python train.py --num_hidden_layers=11 --hidden_size=320 --n_experts=64 --experts_per_token=4 --d_expert=96 --d_shared_expert=0 --hidden_act="squared_relu" --moe_layers=[0, 1, 2, 3, 4, 5, 6, 7, 8, 9, 10] --router_score="softmax" --normalize_top_k=false --routed_scale=4.47 --balance_loss=0.0024 --balance_bias=false --router_cosine_scale=20.0 --init_std_router=0.00985 --lr_router=0.000414 --num_attention_heads=10 --num_key_value_heads=10 --head_dim=32 --vocab_size=16384 --norm="rmsnorm" --norm_place="pre" --norm_eps=1e-06 --positions="rope" --rope_theta=59600.0 --rope_fraction=1.0 --qk_norm=true --attn_scale=0.383 --tie_word_embeddings=false --parallel_block=false --extras=["capped logits"] --init="normal" --init_std_qkv=0.0417 --init_std_o=0.00889 --init_std_up=0.0417 --init_std_down=0.00889 --init_out_by_depth=true --optimizer="muon_variant" --learning_rate=0.00951 --lr_mult_qkv=0.5 --beta1=0.9 --lr_head=0.00483 --warmup_steps=76 --schedule="wsd" --decay_fraction=0.371 --decay_shape="sqrt" --final_lr_fraction=0.02 --batch_tokens=[32768, 65536] --max_seq_len=512 --doc_mask=false --train_tokens=244300000 --max_steps=5212 --dataset="wikipedia_en"
Below are experts of layer 2 (counted from 0) of a mixture-of-experts language model. Rows are named router (the router's row for the expert), up (a neuron's input weights, with its number) and show model dimensions 0-159. Each number is 128 + 32 x the weight over its row's rms, rounded and kept within 0 to 255.
After each expert's rows: "mostly gets" lists some tokens that are sent to it at least half of the time. This comes from a sample of Wikipedia text that the model never trained on.

# expert 33
router [162 174 134 136 131  94 157  80  82 137 109 154 128 134 103 105 153  91 203 179  86  73  95  70 100 115  96  97 110  94  97 114  72  62 102 153 178 153 125 170 154 141 174 138 142 138 139 124 105 105 171 140 145 132 141 170  67  96 126  87 116  86 155 195 126 198 131  66 108 108  88 118 152  76 124 145 100  89  84 140 138 133  95 171  85 125 163 156 121 142 107 131 130 119  86 107 171 102 113 112 135 168  90 125 121 172  95 160 158 129 115  77  82 164 170 142 141  84 139 136 109  67 143 167 127 137 133  91 106 161 110 122 165  61 117 188  80 136 113 114 183 162 156  94 203  88 142 132 147 158 107 120  86 179 121 109 169 149 119 151]
up0 [ 67  70 153 157 128 156 111 179 191  94 121 135 100 144 130 100  99  74  27  85 187  89 181 160 144 125 134 161 133 124 139 167 150 127 151  83 108 108 121  62 124 132 107 131 154 155 122 112 160 117 118 152 144 126 128 117 125 156 160 123 117 132 177  92 159 102  74 217 159 112 136 167  94 149 144 111 120 150 126 109 108 131 132  86 190 106  93 157 122 160 126 104 130  86 158 158 144 187 162 135 149 122 143 113 151 129  69  77 104 160 155 130 121  53  72  61 139 136 177  79 144 175  80 108 158 116 124 148 124 166  80 154 144  92 159  95 162 108 104 141 118 143 122 131 134 126  81 134  82 111 131 133 177 122 111 163 137 118 102  89]
mostly gets: " D", " E", "ass", " cl", " d", " A"

# expert 6
router [159 166 147 154 125  70 183  75 118 123 117 129 131 103 112  96 141  90 181 176 101  91 128 100 100 121  84  84 101 106 113 117  53  90 111 132 171 162 119 146 154 158 169 156 113 138 141 118 117 101 164 144 138 147 165 155  65 107 135  61 109  66 147 176 134 167 135  63 123 121  85 124 140 107 127 136 118  93  81 168 146 121 129 175 116 145 162 139 123 164  92 129 118 117  84 126 163  87 109 111 126 166  85 116 132 166 128 176 146 146 118 101  91 143 162 172 122  84 112 125 110  51 168 152  95 155 130  91 103 155 143 148 152  69 129 174  78 182 110 117 182 167 107  80 186  87 131 147 173 141 106 129 102 179 110 102 189 152 119 138]
up0 [103 155 160 152 151 141  85 189 144 136 166 144 150  98  45 136  82 150  72  63 162  96 124 130 115  85 124 112 142 174 143  94 160 118 167  55 157 141 135 148  94 151 128 112 113 126  80 125 156 124 109 133 131 113 109 137 180 206 121 150 133 185 104 115 115  52 115 200 172 125 104 153  99 158 154 160 150 114 146 112 124 130  97  97 159 130 117 134 129 117 123 122  89  96 137 126  86 159 158 145 185  99 150 162  91 140 103 131  90  90 111 127 152 139 156 112 142 127 185 104 117 185 139 171 153 115 134 169 144 134 162 129 150 148 142  82 161  87 106  94  96 166 136 136 138 159 125 122  71 110 147 152 180  90 139 114 144 131 118 146]
mostly gets: " Al", " In", "z", " T", " December", " At"

# expert 54
router [182 176 148 115 112 140 182  82 126 122  92 129 123 112 165  79 158 109 146 170  97 110 147  91  75 141  95 100  94  50  86 127  99 101 120 161 184 122 140 139 180 126 155 147 143 187 165 130 118  92 146 135 115 135 185 163 117  48 136 117 110 124 118 196 116 179 134  84  95 103  97 117 133  90 135 127 113 117 103 137 151 129 109 157 107 127 136 172 150 123 125 142 121 128  81 138 163 105 148 123 149 156 100 107 164 126 125 137 191 145  46  95  89 178 206 145 150  94 118 113 106  92 174 154  90 152 132  79  94 164  96 124 105 101 169 146  83 105 124 136 179 130 114 107 138 135 183 148 125 170 126 154 112 189 108 145 154 154  94 115]
up0 [128 160 155  99 162 115 134  85  76  76  76 124  97 195 184 127 108 149 118 154 163 109 133 149 119 128 157 171 152 107 123 100 167 151  84 120  76 152 150 122  97 122 136  77 115  42 133  93 105 120 117 117 172 146  89  61  83 142 110 186  98 184 140 119 135 162 120 109 138 150 123 117 112 186  81  93 158 127 123 123 139 162 119 108 105 131 140 169 101 171 119  78 116 137 163 164 109 163  85 127 159 134 181 118 160  76 140 102  88  74 125 119 191 112 135  60 164 116  94 138  89 157  89 157 185 164  95 119 112  96 113 105 118 177  81 112 110 135 160 137  23 143 185 149  86 196 141 109 169  49 130  74 141 141 118 200  93 100 164 115]
mostly gets: "ear", " active", " may", " across", " Order:", " graduated"

# expert 10
router [177 188 162 116  85  96 139 103 150 151  92 149 136  66 101  96 126  88 149 137 139 115 133  91  88 127  86 100 122  99  98 103 108  85  92 150 195 141 157 148 130 148 160 165 152 163 188  78 119  72 119 143 119 136 180 175 115  59 159  62  82  75 149 136 123 168 105 127 107 109 117 102 122 140 116 119 163 112  90 132 132 124 108 128  83 158 146 125 138 142  68 156 131 114 100 113 184 110 111 109 146 162  78 117 119 179 105 167 153 166  91 108  86 144 151 109 144  62 107 110 144  74 175 150 112 131 128  95 113 170 125 108 146  87 161 171 114 157 103 126 204  89 142 144 143  88 132 173 119 146 123 166  96 150  83 153 187 136 111 117]
up0 [ 98 106 167 150 142 104 161 147 167 150 116 133 117 178 176 187 176 158  63  62 162 172 153 150 133 123 150 117 108  96 135 143 101 120 156 155  27 111 133 160 168 122  80 139  99  66 174 124 144 127 147 132 125 148  70 129 171 115 160 196  78 107  44 129 157 108  53 196 112 153 144 108 139 169  23 134 173 116 128  78 145 105  95 104  92 121 133 112 136 117 105 126 109 139 134 208 101 155 129 151 136 122 173 201 100 121 146 129  97 122 155 127 147 117 106 125  66 129 160  96 108 142 169 121  72  92 110 149 119 121  79 180  89 196 140 151 124  45  93 102 142 134 147 133  65 166  94 178  84  94 160 195 106  98 229  98 130 120 144  88]
mostly gets: "|", " can", " has", " by", " create", " had"

# expert 51
router [149 158 157 132 141  87 191  92 127 150 101 138 128 116 122  94 178  83 195 155 115  80 126  65 103  99  84  85  68  94 107 105  82  83  89 140 165 175 146 152 188 176 144 176 152 187 143 104 111 112 173 123 164 146 183 124  79  99 118 104  99  52 124 166 152 181 133  74  98  79  77 131 156 112 173 162 116 135  82 173 150 100 130 125 107 151 155 180 106 113  99 130 111 123  95 117 157 128 144 112 143 192 113 124 112 153  90 160 122 117 120 121  70 122 173 199 142  57 116 145 126  65 148 176  69 157 134  90  92 175 133 131 174  74 137 172  78 145 103 116 168 139 126 114 129 114 112 147 168 140 131 141 118 173 136 108 182 154 126 151]
up0 [167 106 148 123 157 206 171 221 132 125 107  89 169 135 119 139 104 180 184 126 158  92  85 165 129 170 121  92 144 141 125 182  88 229 109 152 110  87 125 131 168  93 109 193 125 115 120 120 134 126 126 110 105  94 125  92 140 140 150 136 142 123  64 130 122 103 137 142 137 137 107 107 119 114 135 157 147 107 190 126  44 142 100 166 210 103 149 131 112 181  90 128 134  68 116 143 148 100 184 179 137 166 112 112  99  88 183 166  57 154  81 126 144 136 121  89 102 146  42 112 108 166 172 137 118 118  45  85 114 133 106 124 107 143 136 133 139 109 157 195  94 166 108  97  76 130 128 111 119 145 115 139 154 155 155 113 115 128 111  22]
mostly gets: ".", "s.", ").", "es.", "ed.", "er."

# expert 24
router [156 157 141 137 130  98 176  72 101 139  97 138 108 135  93 109 179  93 185 183  86  54 125 103 102 125 111  79  96  89 109 126  97  62  96 143 172 158 141 172 135 164 173 130 141 175 146  87 123  83 174 140 147 150 145 118  74 100 104  62 129 105 120 166 144 145 117  68 136 105  76 108 162 113 154 148 114 105 103 179 136 102  92 175  91 140 138 160 130 136 102 131 130  97 115 109 187 133 110 134 126 179 122 129 112 170 107 135 174  97 118  98  68 166 169 121 125  54 126 123 130  46 155 171 114 159 152 123  86 196 114 124 144  82 136 160  81 148  97 119 199 128 135 104 171 107 139 141 139 164 109 115  89 178 123 106 139 143 117 143]
up0 [144 190 120 168 133 129 139 147 114 191 164 135 131 176  80 110 182 160  91  89 131  83 138 128 115 149 155 156 151 132 100 155 187  88 147 139 129  99 147 164 115 124 149 127  86 102 135 201  67 136 145  92 126 123 112 130 112 214 108 150 147 159  82 105  57  39 141 163 171 184 105 158 125 140 102 109 194 163 133 168 118 144 184 133 141 124 100 116 156  91 144 129  97  84 139 108  96 182 224 158 148 111 164 177 151  78 189 196 112 110 134 195 127 157  54 134 115  92 101 140 160 126 112 104 135 135 117 135 157 124 165 130 142 202 142  73 214  91 119 140 115 154 140 123 132  87 102  74  80 141 166 148 120  96 148 163 121  86 145 152]
mostly gets: " Liberal", "anda", " Bill", " joined", " majority", " Joe"

# expert 58
router [175 152 137 172 114  94 180  96 112 132 103 120 151  82 105  84 164 104 172 135 111 121 137  90 110 137  73 105 100 103 107  85 103 131 119 131 166 124 175 123 111 122 158 150 157 172 159  96 148 124 119 171 121 149 166 148 103 134 113 103 111  97  91 166 126 142 124  98 123 105 119 105 147  89 152 170 107 125 132 133 127 147 108 157 108 133 162 161 143 155  97 157 103 109  88 109 175 119 126  90 162 135 156 141 108 169 102 140 163 193 112 120 107 164 167 201 135  92  82 127 114  67 160 201  62 117 155  92 105 159 135 128 137 105 171 193  91 171 130 121 201 109  92  93 186  76 101 156 151 180 118 155 120 213 126 124 184 153  78 115]
up0 [143 157 144 153 151  73  72 138 137 139  97 164 162  93  83 150 151 105 123 120 182 125 151 154 116 163 133 161 117  96 132 115 198 177 114  59 155  81 189 108  90 118 140 173 135 154 190  86 113 121 128 131 122 191 147 152 181 156 126 139 140 126  88 103  95 156 177 142 100 125 117 141 176 123 179  75 111 130 171  56  86 110  94 114 181 117 157 164  73 190 194 130  65 135 104 172 163 110 162 144 154 123 128 196  97 108 133 132 152 173 105 166 189 100 110 118 192 160 119 181 174 114 115 178 101 168 119 104  96  95 103 143  88 141 182 123 100 189 159 143 134 165 112 125 103  95 149 164 138 158 151 156 124 132 132 139 195 189 122  89]
mostly gets: "TV", " performed", " evidence", " games", " zone:", "ences"

# expert 8
router [165 175 158 153 127  66 176  77 109 127 143 130 149 120  95 102 160  93 198 164  85  79 104  90 105 109  95  85 103  86 116 118  69  87 115 147 158 151 123 152 125 148 187 152 125 170 145 126 108  70 164 139 165 146 160 168  66 104 115  75 113  82 130 177 159 161 125  67 106 124  85 111 142 102 132 136 118 107  71 168 145 105 115 159 104 139 125 134 105 135 114 139 128 119  82 110 166  99  97 119 124 169  91 123 117 169  97 173 149 144 114 118  64 155 185 155 137  88 115 150  94  68 162 157  85 138 120  98 101 149 150 133 156  73 127 160  78 152  93 136 185 175 124  91 207  70 148 141 153 143  91 136  90 166 134 103 163 161 130 154]
up0 [ 89 107 108 142  82 166  63 144 178 160 147 140 146 138 128 155 144 138 114 152 170  64 167 148 136 145 156 195 148 145  92 192 177 111 192 117 119  96 153 104 160 113 101  47 110 110 133 150 156 138 137 156 121 143 151 142 141 163 105 105  82  94 162 119 120 107 113 108 161 215 126 138 136 138  62 137 110 106 150 109 118 191 182 108  98 151 127  87 101  90 155  95 104 140 140 142  67 116 114 107 147  93 126 132 111 142 103 108 103 135 148 156 123  80 111  94 168 133 131 137 151 115 115 128 158 146 115 177 123 112 145 107  94 158 113 137 149  92 128  79  94 142  71 168 105 166  97 108 145 124 151 132 168 100 135 113 100 162  86 133]
mostly gets: "and", "f", "ay", "zz", "aw", "oc"

# expert 55
router [183 127 142 127 135  93 150 112 117 117 100 146  99 106  83  89 168  75 167 173  92  60 160  94 118 129  96  91 114  62  84 101  90  49 107 122 167 181 118 163 181 167 125 121 129 152 142 115 141  67 195 112 157 153 149 118  61  92 133  86  98 103 157 143 132 166 140  91  92  96  93 119 117 116 151 112 107 105  66 175 144 118 105 148  82 154 120 152 124 110 103 137 133 124  74 114 149 113 138 124 141 179  94 119 141 167 134 159 177 140  89  80  56 161 162 152 145 110 132 114  77  85 140 143 110 174 145 109 104 164 110 128 137  76 159 169  75 129 100 112 163 156 126 109 154  91 121 132 167 178 121 123 128 175  83 107 162 169  91 140]
up0 [138  84 112  58 116 153 110 134 121 109 103 104  72 178 109 153 115 131  84  90 125 125  69 101 119 173 141 244  94 136 121 185 135 166 102 113 123 124 168 106 118 152 107 160 144  73 156 151  50 118 157 116  77  84  89 121  94 167 150 178 132 172 145 163 119 180 133 121 118 104 199 126  91 117 138 115 135 123 151 161  76 125 144 191 190 111 118 173 149 104  58 137 167 114 195 141 100 127  93 139 135 153 108 171 168 149 171  24 153 149  95 103 153 156 136 147 145 110 147 169 136 113 152  97 196  98 151 168  83 109 129 133 105 158 128 119 134 129 140 105 138 150 164 126  95 122 141 129 124 131  94 132  71  60  76 184 178 124 117 158]
mostly gets: " of", "a's", "a", " and", "’s", "o's"

# expert 49
router [182 137 141 135 133 105 139  84  87 100  83 159 146 106 112  88 152 104 174 130 133 107 141  62  81 152  70  95 100  69 101 108 116 114 101 129 175 143 141 145 145 145 160 171 141 166 159 126 130  98 143 125 117 125 179 128 115  98 154  80 125  76 115 162 115 157 136 126 114  89 120 117 114  99 148 144 107 152 112 126 132 144 126 171 128 143 137 144 160 128 118 169 113 146  87 117 194  91 136 103 172 159 116 172  85 149 122 149 148 176  71 101 120 173 147 164 131  94  64 134  96  94 137 185  84 127 134  75 124 142 138 116 110 100 178 188 112 165 152 140 183 105 128 104 165  77 110 124 142 195 112 151 121 191 132 125 182 167  88 140]
up0 [172 169 183 172 122 179 111 145 148 149  69 119 145 128 138 148 115 141 115  88 181 151 109 130 104 135 129 151  91 180 101 101 240 137 149 180 106 114 121 168 175 156 120 136 136 114 104 133  96 105 128 103 119 148 144 164 109 118 123 106 193  96 127  65  56  86 159  88 122 119 153 102 110 137 122 140  98 119 207  83 165 173 178 108 137 155 132 151 103 167 117 138 168 175  90  92  84 152 115  57 141 183 149 161 118 146 178 125 125 146 126 144 191 123 165 166 113 180 115 183  46 135 152 145  91 146 144 157 136 100 130 149 148 144 145  93 221 123 139 121  77  84 133  68 107 123 118 113  99 163 144 142 168 117 181 140 107 150 114  97]
mostly gets: " found", " species", " back", " plant", " activities", " Found"

# expert 14
router [164 182 145 102 122 101 182  69 125 109 120 191 115 117  96  71 163  89 171 142 136  90 138 137 108  98  76 115 120  53  74 107  53  78 101 147 196 138 138 160 160 139 152 184 119 175 165  92 129  74 143 150 124 148 179 110  96  76 126  83  84  85 154 128 118 148 125 114 113  76  96 125 115  85 130 104 142 128  80 145 137 123 168 162  84 123 124 137 119 149 114 139 131 136  95 110 151 116 105 119 159 176 119 108 135 147 119  96 142 106  55 108  91 173 174 174 118  84 112 101  98  86 108 170  64 163 117 102 117 164 123 110 133 100 146 167  58 160 101 140 166 128 143 101 150 118  95 154 188 132 115 141 116 183 125 122 171 137  95 140]
up0 [136 138 125 130 143 174 153 159 117  97 147 150 129 197 122 168  63 185 114 156 145 111 115 136  86 131 118 153  93 129 136 162 254  57  79  90 104 132  94 124 153 163 132 153 136 125 161 121 142 137 147 131 129 124  94  94 150  80 123 169 127 159 129  59 112  47 134 142 119 120 141 190 139 140 109 143  99 140  86  89 128 139 158  76 114 139 124 173 156 153 134 101 148 149 132 133  81 198 113 117 160 173  87 113 140 113  95  79 158 149 141 135 101 118 128 112 157 118 174 118 139 202 131 151 132 115 137 125 162 106  99 146 128 142  65 130 108 112 100  36  93 127 123 116  66 132 118 112 108  53 113 128 125 118 121 161  75  96 141 126]
mostly gets: " on", " On", " made", "On", " office", " off"

# expert 53
router [124 154 131 131 146 119 131 106 156 106  97 116 110  70 107  52 147 108 162 146 118 131 160 129 111  92  84  80  67 120 118 109  62  81  96 158 140 150 169 137 164 167 153 148 132 148 138  96 117  63 177 132 123 159 187 145  85 106 131  80 102  97 112 145 155 165  97  69 115 100  86  92 158 116 135 146 124 114  96 166 109 125 109 121  91 129 173 133 142 135  88 140 121 127  90 152 184 111 163  98 148 178  99  89  99 205 127 150 152 172 115  96  66 154 149 137 138  74 100 132 152  51 144 102  91 149 126  92 114 175  82 166 120  85 168 179  93 190 115 138 192 120 117 118 136  88 103 159 176 144  93 148  88 178 117 108 188 131  88 149]
up0 [ 66 141 101  79 143 126 134 209 126 189 116 125  93  91 150  91 133 113 136 112 105 129 151 156 165 120 135 132 145 140 132 115 117 118 103 113 107 115 165  83 112 152 115 117 130 121 131 135 109 122 131 190 151  83 125 101 123  82 123 150 124 233 119 174  91 131 172 113 197 154 164 104 187 182 131 168 143 113 113  80 120  98 101 153 110 131 153 105  79 105 100 105 117 170  95 155 155 100 127  86 109  94 212 111 132 139 122  80 117 114  80 150 117 154 152 109 166 126 128 101 152 112 161 121 116 151 107 170 121  84 172 205 112 103 135 116  88 142 103  71 144 115  94 167 101 157  90 107 124  73 176 113 138 135 178 116  99 153 166  87]
mostly gets: "=", "\n", "/sq", "s===", " gave", " Produced"

# expert 43
router [170 189 139 141 125  71 150  77 117 119 140 124 151 100 111  99 151 109 178 168  91  69 123  89  99 110  81  91 110 102 104 108  63  90 111 144 157 180 116 140 144 139 174 149 117 151 154 118 121  97 182 119 137 140 160 159  62  98 123  84 106  65 141 184 141 164 135  63 108  98  89 105 159  84 128 146 117  99  78 155 143 117 113 166 115 137 148 122 115 135 117 140 119 131  92 119 167  91  94 114 127 173  91 120 122 181 101 177 139 145 128  94  84 143 153 145 132  85 107 130  92  63 163 157  88 143 121  83 106 155 138 140 150  66 140 180  69 177 103 148 189 162 122 100 183  90 139 147 178 156  93 118  91 160 126  95 189 176 130 146]
up0 [149 100 149  63 109  74  89 196 148 105 151 114 118 142 168 149 118 143 125 131 130 123  66 114 160  96 171 132 137 154 177 127 146  80 182 141 147 142  72  71 118  77 149  82  89 126 128 100  94 154  88 146 143 144 102  89 145 133 124 143 129 123 122 134 162 160  91 169 130  94 173 175 109 124 120 151 156 116 110 133 161 161 127  89 127  88 117 103 109 113 162 111 115 139 159 190 108 133 135 141 214  96 132 136 108  81 170 114 131 108 109 112 103 158  83 113 133 169 150 156 142 205 113 110 139 159 143 108 142 133 135 131 139 144  61 135 152 110 142  98 115 131  99 104 110 150 159 102  99 104 183 137 187  81 111 140 157 102 198 155]
mostly gets: " sh", " San", " Har", " Qu", "est", " Art"

# expert 5
router [163 197 141 140 137  65 167  71 110 134 150 134 138 105  97  98 159  90 170 169  85  90 112  88 117 120  85  88 111  84 123 113  60  90 106 149 174 156 121 143 147 148 172 145 132 143 141 122 131 100 151 131 139 159 173 165  56 112 113  85 106  83 123 170 133 173 144  69 114 103  95 129 148 104 139 119 109  97  72 163 134 122 116 170 112 142 150 135 111 159 100 131 134 126  82 119 171  83  91 131 130 165  91 103 124 201  89 168 153 145 129 106  92 145 162 172 133  90 140 137 102  62 156 159 111 151 123 106 100 155 142 128 150  71 132 185  57 172  95 118 174 172 129  90 196  80 145 151 167 144 122 118  98 170 112 102 178 149 123 151]
up0 [ 99 117 139 111 113 165 137 153 133 130 102 135 146 139 151 167 139 154  93 130 176 132 155 170 119 123 195 182 149 164 156 156 168 157 133  74 121 106 166 129  95 131 129  91 160  90 121 131 103 160 136 119 159 125 111  77 181 118 164 131 122 147 158 121 107  89 153 137 138 156 150 144 124 125 152 105 159 167 166 134  85 173 191  38 144 146  82 158 124 164 118 102 166 123 152 134  97 151  73  99 117 125 113 110 112  94 163 141 140  18 145 169 139 118  92  87 158 154 147 132 106  66  98 111 143 140 135 177 161 115 123 123 148 137  78 117 219  87  88 151  64 153 159 109  79 197 150 122 136  86 124 120 109  52 116  97  93 115 133 111]
mostly gets: "ol", " New", "0", " n", "ong", "ib"

# expert 13
router [168 170 137 126 130 126 168  99 135 116  90 146 120  73 110  89 156  89 193 172 121 117 134  66  92 119  51  91  90 102 119 113  80  93  90 115 174 169 124 166 153 143 177 139 150 142 147  89  88  90 169 120 184 147 189 130 100 123 116  88 102  87 103 169 140 176 126  89  98  86  98 127 122 113 160 171 112 134  75 153 146 108 112 140 101 165 157 125 106 141  75 175 137 122  97 123 151 132 126  97 152 176  95  96 130 161  89 146 143 128 100  66  71 161 178 162 141  87  90 119 119  72 153 157  96 138 113  71 130 158 103 144 145  41 149 162  92 140 127 152 179 141 129  87 183  88 119 141 160 167 100 120 100 175  98 119 180 135 126 143]
up0 [151  73 127 126 184  76 182 142 142 111 204 124  96 126 127 149 110 122 120 151 149 114 126 122 126 182 103 129 170  72 155 138  89 107 133 214 129 115  79  99 152 112 185  91 129  52 133 136 139 123 170 107 135 117 112 116 117 133 166  94 147 145 113 149 179 145 113 167 114 112  93 136 107 202 185 132 129  26 120 106 120  62  92 138  76 130 105  95 125 149 166 116 136 117 154 189 144  97  84 101 138 146  84  96 150 160 147 144 230 130 149 133  97 162 145 126 177 109 102 124 142 123 178 111 137 105 114 100 134 167 127 131 108 129 124 112 121 134 107 125 135 130 107 217  85 115 147 146 141 119  90  60 135  89 135 176 155 130  85 103]
mostly gets: " It", "=", " He", " re", " She", " he"

# expert 21
router [160 189 136  99 115 114 192 105 107 109  84 124 116 102 164 101 164 122 142 162 102  96 156  71  82 128  87 118  85  76  96 108 109  84 134 173 173  93 141 142 181 132 137 150 145 132 164 107 109  98 163 139 121 155 203 151 117  80 126  93 110 108 123 192 148 154 124  55  84 104 115 111 132 102 152 117 112 117 112 118 147 134 115 153 110 150 131 166 141 124 121 140 133 135  83 154 178 121 143 113 144 154 108  64 180 146 132 150 160 151  74  73  93 173 230 158 141 103 131 100  93  94 144 156  85 155 111  63 113 167 101 117 112  99 163 142  80 149 109 152 174 145 127 113 154  95 157 149 146 150 102 135 111 175  76 148 156 148 100  91]
up0 [152 104  84  98 109 103 107 215 142  90 142  67 156  84 142 121  70 104 121 130 189 122 167 140 103 172 200 122 159  93 130  82 196 100 103 122 160 126 124 176 117 164 126 119 131  63 116 148 100  94  57 106 140 150 105 125 114 113 110 177 125 112 157  65  94 123  41  86  91 104 111 146 172 145 174 173 158 105 139  90 120 103 134  85 152 137 157 145 155 121 106 108 161 129 159 162 151 123  81  93 173 146  76 122 172 158 155 125 141  72 141 121 146 191 114 123 173 125 194  98 113 132  70 112 142 158 184 159 124  96 131  96 115 156 114  97 123 139 141 136  73 141 101 121 119 105 141  82 115  95  99  78 176 127 157 131 123 120  88 112]
mostly gets: " was", " been", " they", " 195", " he", " several"

# expert 35
router [168 199 147 159 112  64 166  84 116 120 137 121 131 118  95 101 151 103 183 166  88 100 117  96 113 113 100  89 100 104 114 133  71  98 119 146 181 164 113 151 155 160 174 157 119 160 146 125 120 106 173 126 151 149 156 171  62  94 125  88 113  77 137 171 151 184 119  71 100  99  79 131 148  91 119 130 119  90  71 167 157 117 113 173 117 132 137 146 112 151 124 126 123 140  80 133 140 104 115 100 137 150  77 123 137 185  96 152 158 137 123  95  94 148 157 170 142  89 113 137  95  75 162 152  98 132 118  77 109 173 142 125 151  67 140 170  70 173 114 137 186 161 116  84 195  88 155 144 167 164  83 134  91 162 127  99 176 170 129 136]
up0 [143  61 166  79 121 192 142 209 122 138  88 109 168 110 141 143 117 124  78 106 153 132 118 121 136 144 126 125 154 129 165 149 159 145 139  91 126 101 140 175  95 144  79 105 158  88  80 145  88 169  77 125 133  97  87 108 174 118 157 129 118 192  97  94 133  35 114  73 118 109 135 131 127 157 169 129 158 160 108 109 180 136 167 129 119  95  85 164 131 161  71  89 117 132 246 142  95 132  93 134 117 141 149 162 118  98 148  57  84  99  92 149 160 162  97  87  86 175 148 166  79 152 105 107 152  83 145 153 125 102 144 154 133 145 133  86 112  28 136 116  57 191 159 133 115 145 144 138  96  75 156 118 139  99 133 188 140 126 136 123]
mostly gets: " V", " Z", " Y", "or", " And", " Ab"

# expert 22
router [162 185 145 138 123  67 169  84 117 132 123 149 124 110 100  86 132  82 181 162 108  82 128  72 109 116  89  88  98  91 103 108  67  74  98 149 184 167 128 147 142 149 158 137 121 154 137 128 115  91 164 144 143 144 168 159  73  92 118  78  94  72 141 182 133 185 129  62 119 103  99 123 145 103 135 140 113  92  84 165 128 114 108 168 109 125 152 148 129 145 113 141 123 128  90 122 163  96 113 111 144 164  80 107 133 182  99 168 159 143 125 103  93 143 159 159 141  89 113 134 112  70 161 164  82 150 125  84  96 151 142 126 148  53 141 185  71 154 103 141 178 155 137  94 206  88 140 153 172 152 101 129  86 158 103 100 184 155 118 130]
up0 [132 129 168 125 103 110 169 180 135 148  59 164 132 158  80 172  92 169 100  85 144 173 127 178 115  49 179 105 142 160  79 152 192 190 113 166  61 120 112 108  93 127 137 123  94  86 154 157  73 148 130  92 138 124  89 109 121 157 159 175 137 150 135  90 105  97  99 176 143 134 188 110 118 134 171 152 152 163 158  93 118 167 120 114 141 113 111 139  97 109 101 109 128 140 164 154 139 141 130 149 122 150 148 141  69 122 172 133 138 113  91 161 150 135 120  98 105 107  83 125 102 182 128 124 119 113 138 132 142 102 107 140 123 130  91  77 210 135 178 120 117 158 116 139 125 108  78 104 107  99 140 137 150  99 138 158  99  93 176 141]
mostly gets: "ou", "I", " English", " &", "end", "al"

# expert 52
router [182 183 166 124 121  69 166 105 123 144 109 146 119  92  89  85 159  90 175 176  93  92 122 106  94 125  80  91 117  94 100 111  34  93  87 143 168 174 140 146 142 159 161 156 106 154 170 111 124  92 181 130 146 140 170 125  51  89 140  72 111  68 136 176 128 179 127  69 106 108 100 127 120  96 127 118 139 118  73 159 147 114 112 156 110 129 164 129 118 132 113 151 136 120  97 144 177  97 106 105 149 169  93 111 125 167 118 157 160 125 119  85  94 144 171 136 152  70 126 152  99  63 143 146 106 145 123  90 106 146 128 124 144  76 143 159  82 156 126 134 189 162 130 106 182  74 116 131 152 160 110 128 103 156 120 121 175 143 138 142]
up0 [ 71  65 120 120 146 111 159 157 182 129 165 109 130 125  74 146 140 183 152 126 139 171 134 110 113 134 127 180 106 145 137 136 206 181 171 123  89  75 118 145 113 138  81 103 123  96 131 141 148 176 100 134 136 139 148 106 122 168  82 211 164 150 107  88  89  86 133 221 113 140 120 133 159 109 105 100  96 119  92 145  99  99 108  82 147 111 162 144 115  83 147  92 135 133  95  86 141 135 112 146 140 169 188 108 131 110 127 127 111 119 111 171 145 142  76 133 119 128 164 124  72 210  96  98 137 101 148 161 157  87 198 136 133 123 118  92 119 137 112 105  53 126 138 134 136 158 101  80 139 148 144 157 215 103  95 156  58  72 186 135]
mostly gets: " f", " own", " ", " having", " began", " village"

# expert 1
router [158 178 155 123 144  84 159 102 116 135 102 158 114 107  79  84 152  70 136 168  88  82 140  98  83 101  89  93  86 106  93 113  47  55 105 149 155 173 151 159 173 178 153 149 132 170 133 108 115  93 195 111 144 135 154 151  69 101 128  54 100  73 124 149 155 161 110  64  87 123 107  97 139 103 130 105 108  91  67 174 140 103 100 163  99 135 150 161 135 126 122 136 125 135  67 123 153 101 122 106 122 176  83 104 128 178 112 157 174 141 130 102  60 160 159 141 138 100 144 125 106  82 145 177  95 144 117  96 113 149 111 147 148  63 163 163  83 156  93 126 184 147 132  97 157  79 140 130 166 170 118 146 101 178 104  99 178 164  98 141]
up0 [ 76 134 100 106 113 135  81 191 158 104 108 110 157 122 112 159 108 102  72 144 108 126 186 150 167 151 117 136 169 122 153 135 140 111 139 115  84  47  99  58 139 118 101 105 141 155 135 132 135 156  87 138 134 107 116 161 179 128 117 191 127 105 165 113 160 151 105 169 144  86 142 143 133 170 154 161  99 132 102  66 127 122 109 120 169 164 131 126 122 112 153  98 106 170 123 157  68 110 133 139 100 104 228 151 209  66 109 140 143  26 141  64 151 148 111 144 122 133 171 103 145 145 129  77 144 107 139 133 109 174 110 157 103 129 127 123 118 127 154 102 124 147 154 103 134 156  80 168 132 128 183 163 152 135 126 174 141 161 175 101]
mostly gets: " University", " (born", "He", " died", " She", " born"